Experts of a small language model: a variant of Adam for the experts.
Below are experts of layer 8 (counted from 0) of a mixture-of-experts language model. Rows are named router (the router's row for the expert), up (a neuron's input weights, with its number), down (a neuron's output weights, with its number) and show model dimensions 0-191. Each number is 128 + 24 x the weight over its row's rms, rounded and kept within 0 to 255. Numbers have three digits each.
After each expert's rows: a language model's description of what the expert responds to; "comes before" lists some tokens at least twice as common just after its tokens as in all text. This comes from a sample of Wikipedia text that the model never trained on. Tokens count by the router's weight.

# expert 28
router:141093130150126156129140127164098129110139139161098145145149129152094136127115146170117126085124151166165147123164117132138133084079131146117193145128157142148142170130114129104151107111137175157178154076129136165118106162141157113093140126146146140107123133097133108125114086105157116111084115125186138095108149114146084108113122132167125123104132139133154134094137167132171089129104124073142126164122170108095114138119124107168084156152133128117149128133078124117089149139129127122118117152121116095099138118115111159071162135119152141128111110157137103125154095090110132132
up1:100122096132105148095099141138131105099111184102122146081099125127123151142131133128132170120133087171140133132125161145151117114134079130139151146122140119135075139112121125120109155114172143099159132085135076157106114135143155095124117113140090121132096185068120108124088104124129104114100107120125094124096127101128136132114089138132103138094115154091148156118114134100151149177117107082144110152116117115153125139123100094151128098120114136135135148109070153130162107147151155112130179129086102093134132162099142102116126087131121138167099101149114075157168110121112107139
down1:080164102139116107139151094137176136108170082115109116111124116024128083131141140112095138116168176114118143139156126162126115098141103113091106134134115108095141182115116112141132128164099159145096131154121140139123098102112120129116170121133146126148164075137107120137179109106125145099080100119136149091087126123089139148129125131126121135111128097134134120126130116124121094102130132158111161104139139117090137105126090140166139101124123117131131142174136136098109124121091091156124117105105165125124157111125141119144123153158117152109139137123106177130078141109177100157
It responds to: Numbers and their punctuation in data: decimal points, en dashes in ranges, thousands commas, year starts, like 1485–1490, 3.53 sq mi.
comes before: "1", "0", "2", "3", "4", "5"

# expert 34
router:095183150103147099122134132164149132117089148169165105123140095123154120150104134126186112141119177105112163093103138136124129126129161152117149146122139153128133105157121154142149114129126189151086104138146098111155098096110095138120135150146146100133120127128097124145200087120131123104114108087101148116083132144086125169111091107099146120145154135108154129122111118115114143148155116103109175128151124113123143132139151150097163147098171164108111099141090099101152113140134121116153159176130147133114108120089156099161128131183088131110124139146126093130125119092154158119
up0:079142152087089107149136157130075124112153101080173167158097113148141077137117081129125172148141101117122139128084168172131130123138170139137103125135126112147089161150163116161123130140134166125129127164098143117132143120144122139129121156175157123104119133130170155167127165126124117138121140138145099152163156139181147163106124101103127152162116133129158121124083178103113143178149146125110169140134104170119152124166138122082138134135130128174122137103120086103148117110152141125134182142144133119170135136138180136141127137127112108127097140121148096160133113107135125124
down0:150161117178112141145165131092147109116128131131136146085090160091106141109116129121153157127168155117151155119094136127156134090154109130166145116141157132122118107117146137145101095127127131203129140187104148151151115159113116146173166127161142143149112123114162148107130132164155086111160155124121176174147073135115114160115115145122128090115128105131108159136177110137115079103115137154096123150132131127122094120112125116122141144135107102091123054153159113109102123094198122142125123133145140144091125123105100133135143103112115106111151131097126132115157087134117150129
It responds to: Pieces of romanized Japanese, Chinese and Indian names and titles, often in tables, such as Takahito, Kaerō, Prakashan, plus hyphens.
comes before: "-", "|", "i", "u", "n", "g"

# expert 5
router:164135113113077119119144127099143144141114131116119120122118113147167139143129125121132104156128154144132163106119118103128094099125123118121115152131158155099113128130102125086134112133160123157139124148121133101142110053108139161116174140089111134130129137091140171101130112174128134115062112117108176082084118160146109111076153140135134177145147135184137150119084150140124156115115148164127158181138095111165096172118107146105135149103129155120159136141089121115113102132130127160153100146136133139108133143157057131113158173156124151165127115127132123154089142115142165141
up5:174147158195161161167108123092124152088118108123136117158103140144130154147137102165126147092135098148142165147083130107084133144117099158132101100135142136135158128104095087139113141094100105126077115113153117137108149141135095122159166131128128102117138152134090111109125122098101086138112154123099105143101146152065107137160145137115133099098125108134135156154165150110154168083140173122126091113136149130141120132135136133132186138134131150092150097162131136143123104152125108144141146144121135138117121183120141132117135134136116159109078088097140136137118194134126122170
down5:149144165122141119078112131077135158114105125152150124123183102060142135140090142171124112140137124124133159151177182137127126091094107108102150136146104124087120146150132133123127143100134170139113151088124126127158151131106110100069138129090138124126156103153138171085112114164142149121132155122132101144130086123118173145115115138110091113132117108146130152189121146079133112115179143122101108122084116153120136124105125157118125102128125140106078167147153145127150133167086123087109146145164096093110146132126093123127118112101125111104129122165128146118132124108087140156
It responds to: Paragraph and line breaks after sentences or headings, plus hyphens and name prefixes in Arabic-style names, like Al-Nassr, Kh, Abdul.
comes before: "=", "-", "The", "In", "\n\n", "M"

# expert 60
router:137091149111129153125142133079125096134115164097120105137149102124095136174130074149117154108155123127104133141064128087131133103128136144117110094125099118170158142108141144133136122151154076100112096136109149157117181171156168117154122116143148106141090141165126149130112142111133130115150168134114137081113116145113162125136126096139145103124120095131124082156112147135164173110153136120135106149119086122152105155170159140124103114153134125087087113079144147132151165143119122158103134154150116092130165164139122146132078087095110106101134173152149107143142134118085141124
up1:124136098113124174156135112160131123122152153087124114150139100125131122118116124102147122097157150127138129133125093147103154131146153150156120137154160114132119075146110160101148124125096091157124148140112131109119112101142127101119161137116112139179133172141090104145143162114096126134124107126130091106134136107092141129163146172141106151124088134157099140104151119104137104226134125133146121137160186095148133073151111139114124117098108122121165103089137098143136121141169115126138134176148118106153065094125117148167165108146150141093142157168167090134140126141140117162
down1:110132077138140152168161095149129087104156125118160150129145086123162119167112101119137145133136146142135129091123108165085145123134149100127112138121112113117093140154128107146136136102134093152139159152150099107135169065161109121124154110129148079181127141119105098122156164125111073106116109150104129096166119107149160110123095149145109124145096068116185119125127107110148129156129154178148142157171130122100139087105096167162142100150155127142114107110116096112171137126132120114089131147140127125164133138159093116169161119119118098102123139142099121112146140121129114167
It responds to: Common nouns after "the/a" that usually take "of", e.g. course of, age of, one of, member of, number, part, plus plural -s endings.
comes before: " of", ".", ",", "s", " in", " and"

# expert 58
router:127132153116151123122137146136134133104172137137095122144112107141114112140083150102078160081132140121154147146142138125161103149117126073106142117101128111139092177140150127141106125118125155126120114117089111130072160099141101108111106115160135115140090161111131113130108149102113148088102164160144176120088155076159137102119078105102117072111109154150132116139106145112134146125137136135161158143150087136151136107100116118142167155111133108107148134162096159167077175155113174086104119118131143146146172125148110092108133129128107076146154131102125142124145128098152103110
up1:148152160116110080151146119124146102148130119101095092139109164139162145111160142096102085119129104131126137138150127131140141137136151140139138128134100139113124159124115145114115170131102155148158118127095138141151177129114107154159112155102115121144144085106098145172119089104120116126123155127113120134140155154120151080156099155123095125158141090127093112150084166140121125142117156130108177124143103142173114146111189099137107127109127136128101076155153104115166133090111137122114118092112096106126186156135126098098117177125072157101103188123155143143119132146128075114
down1:100161095129138156140120113129118109133117129131123144171105106000153162123145127157079119132128145133155139151138117146101127123126148150136117167118139112163159161150149102137139138132126121062109115147139126138132146152127164127130139090087135176129122125136125151111133117103142123135198140136126109143166081160116133109097112166139133161136141110108101165139133132148173119117133125106158158124158149130120180103105104116126102118111149097118153149144097145130123107139119122144157127144121142167137117106136149099104121129118137130094106160131152159128117177144102146122
It responds to: Hyphens and first parts of compounds or set phrases, like well as, such as, short-, mid-, high-, early-, plus decimal points in weather tables.
comes before: "|", "-", " as", "ti", "si", "se"

# expert 63
router:119151102123130134138104156082148189104168121107158119110172125133119110074124122118126144129139152137091137138111120157164095120122110090141147112114147115112133103148136145090124139135111175119108141158119139140126151177111106161111107169106119152122117119092139123152079094152151147146163176105132130146145151162153152135128126141081138113083110140102147169134109128142133163156115171137126099139130157177136126140109164149123124103132147070123138130107087109072163129125095116108152142088092111136123100116152112164146121150096160180168152149156101131155118129129160108123
up1:169157125113104137084107162089144122155121123131162102181100167126156110103132074098138142091136122135124138134120138144137139108161139106143164131093061146131128152110126176097121144150125112111130107112132116116144123127127096116094146111144118118131069115166084171113143111122147161158124111124155110134128127138144110141128108173142152154118158113135091131130140107132131168102152151121108132136137104134117115097135130093160147137105179078117098085116108156146158134111071126153145102113121069131175126154131114114130125174145170187128154090126109140149133159150120148115
down1:177126136154100092127132150134106127134129110137147140133145134000109112082145131135125150132134159114076126103109135154154141147138124117148128097129116162113121109098099165085087149116128159115121127171142149135168108123107071110108148115128144118134091137154146108136119114171117149114192117131157102140135127163122108129143121193116181164117153131125162158122092143106134172160122137156144084104132144134132119123096161136124114143115103111149154112131108154106164133130145116111136114110119092138145126124131128148150099160124113151141117134104112134133093101111132138143
It responds to: Commas, in, of and and between country or place names, plus geographic words like Kingdom, Province, England, France.
comes before: ",", " the", " United", ":", " New", " and"

# expert 33
router:131121135147168179144090091100137142123139140127120127121119153123112114140110065135171170132126091121124082158123184192157134131147123169101107096126153116138112143101129143139124167106136099132091123145076149110133143162100149149148105120134112136111082143117121143125170176153137131152134149148127114132178140095094138136164138148142116118133152147144062130105106141149136154127127165130112126131136158119102120090164080136121105161137151147141141134134135135121165168160125077112168105137144130140119109093135081108114114099103088152106093123103115131102141116087141150141
up1:152128165120125130123135139118134160125136179144138097141099153138157149134091107148115141104171132153145096047096137138183106115127141154101091119124097128143142166148139095141105146136100130074113132142135115113156142099118145094130151119136107118105131161108133120124127128132091160123139128164138136088133153149128135149113140127140104094142138163159130132150197125146116162106155107081145168103178096157110137183179127126103092147090207138114134149122109163114100115153150147116109129103135106128144108117116139158145133134123121122145135083139153164121122113115126091163
down1:149114154132110134127126149150104124139159170111116095124174155087117127147172100115175144173097118157122154157154096153094117138128103127128117137090118123104141068120112110107144117131069143116086145094156117125128090135168164143117128116114122139144159155122113134099125121133117099106145145110103146162108134111145151174129092165129149126121119159102139139111119125110092070175164159085128115140142080151114121116154096069148125169134162058110118121145123153156124129076129148114118127104116145116144145152126161148130122129098084111128145092121147112129142093120135143137
It responds to: Job or role words describing people, often after a nationality in biography openings, such as politician, guitarist, footballer, film producer.
comes before: "s", " of", " and", "er", " who", "ist"

# expert 26
router:142150132124112107122144159133087161168127139092128161176118128149165143120124136140140119130139129115144136116157122110094126135133157150143123097114134204122140125128136146096106116091093081099135073124129127116168156149138135163116128158146131133132169175124109129110108148104117147149151136157137164149094167115091126152103156117121134177114077096127122113105141119136081154138104131159161103130134118124138145172140126164086127126151143153126125119127120156120167121083160141146097150150134153108146150166117117156096103144109110160217163138134161115091136099100134148151
up1:145157159183137135132149107112190168140089108149126116156119064167140124136133148150111121132174163146096133160115124128156099156131146133146088114172127122143135150142119149115166165151145134113088170113123122133114117128167100099116121127105140118144124130182112140119097130137107133148141101146111108153126165139112147129161131159167102133087131119119039146128117132142127116183111161120122149108107099125170142102121123108127132094070118120103122131118145139114151116140126081104138150090123133135112109157153172167117107074143116110137164151118122147108147147125158158123
down1:110077114131143110131117095121155084159124146122141112115141120094122159133146139118129112142117124124132126134134122134111154093163079134155137148163137148163126088096136154141092135111100134124131147134139146121115107119124144099081111120148093104155110103155149104155086121152110156133201117104097116134114140108145119161130126153128147111086133094164118151121118092136116103115066109105128088113125157089094099118124110114122088146126123130114093123115143123166153130112045146108120116151137180084144122125077144137101081127136125105123109054156145140137159112101157138156
It responds to: Full stops closing sentences, section-heading equals signs, and contrast openers like However, although, According.
comes before: "\n\n", " The", "\n", "=", " In", " He"

# expert 10
router:130101087153116199149103088098114111083121095120124141104105176122100130116117133148188118140137172113131144156103148124129152132143111119173074154156113103153147117109147107076122132133131140108110100097115099134078120125106138103112141172134139132134150129181121118133143114131105153116105135091120130170120091122120107141110111129131149115117134098172126098121109159110111148126119129103162162142110121083134105110115135113183103140145153165103104135094084153093172070137144122148130120118149135147133109111137097179128087107112141099102149126104130088098129124153135099130
up12:120133161166100139149135128120143140103131123141215155132113144130127175137158145137156135117111150137129130158133111153131123113154111068152136095117093123101128124179154115136069107131131163130093106156110139156116124115120103123122158137138191123131110172144116145122131118060125152135113123154180162134090120159140129103175113137128193130126125147166104117158169136114131150122151099141136140152148106127182124127145107115122198109151135107124123158122117105139147105121117104137145179105123117156158145128150165109106086118145133131120127137143172110116138126103099091138
down12:149154098134125180086117102182137145154138102175142119108135128054116109123114155111120123123188166165149151128107089138166121103133107117131105101137121144114121087151123119137159156164134146130129128107125160100100109097170120154126152124160149130137112115120119099093142116096100150136116106129157122145124153131135125166146134143130097136097135166155149080156089104112122146141139149111159146166094134167121140116110115136134163148132121146151144184148138141140163141164148113114121130091153185139139123134129097088130148065152140147119091111096167150168116106133132113136
It responds to: Degree, minute and second marks in geographic coordinates like 45°58′37″N, plus word-final suffixes such as -um, -es, -idae, Museum.
comes before: "′", "″", "s", "°", "N", " ("

# expert 13
router:164154151116114106144136155079156120124114136094135114124058135112147160105132119128111158108118120126103132082164096143106166121138133120123095110136119163111133139144099161136105139125133119128124093141125139118147131129147092149129125180113138147143130125161138140144193169145159172173144132141135145123148178125146157106113163112177133127123135140170117157139161125146110148085132135148084135131134140135086128189166088129117099138124141141148134140155092099097155138106128095129107183136112151121142140102120150092092135172122126160127116104141100131155204118150103097136
up20:147079137103157122141122118104098100154107143127133138126148147132138152134143127177146163085149125117142153094127148157123145123167138158131131114168116132130133123148104147080135128150122179147132087162157119122061123117107106155127119094139164136099138125163123123117059136115105144121110084137152104173110114141094111123164130133087156114125110141081133123131118159138142106152130150108111135163099149120132147151088117098131151151132110100086148107070112101093179104138077143146100148123095138107128165101140110130105117098139108109124135109135174095155101147148146183114
down20:116140113144131109125101107117146131158117116127119135124093124140150130122085095117132130066133091144162110111176109158113147125081113100123125127109132127088152083128142125135129098133131147157113117138145145154155165145119151107124133169155148147111162126107089113132134112174182138110097098129118124114188133154114164129127135123167120137175146157186130116118135117165116162139142184116145131165116119160122110101150111090159154160144121089137104109130116138116118152040143147136138109087100162129111135126097115097111134158123139106166066126163108117109115131146110097127
It responds to: Commas, conjunctions and prepositions that introduce a name or quote, such as "and", "including", "by", "said to X,".
comes before: " the", " a", " he", " \"", " that", " his"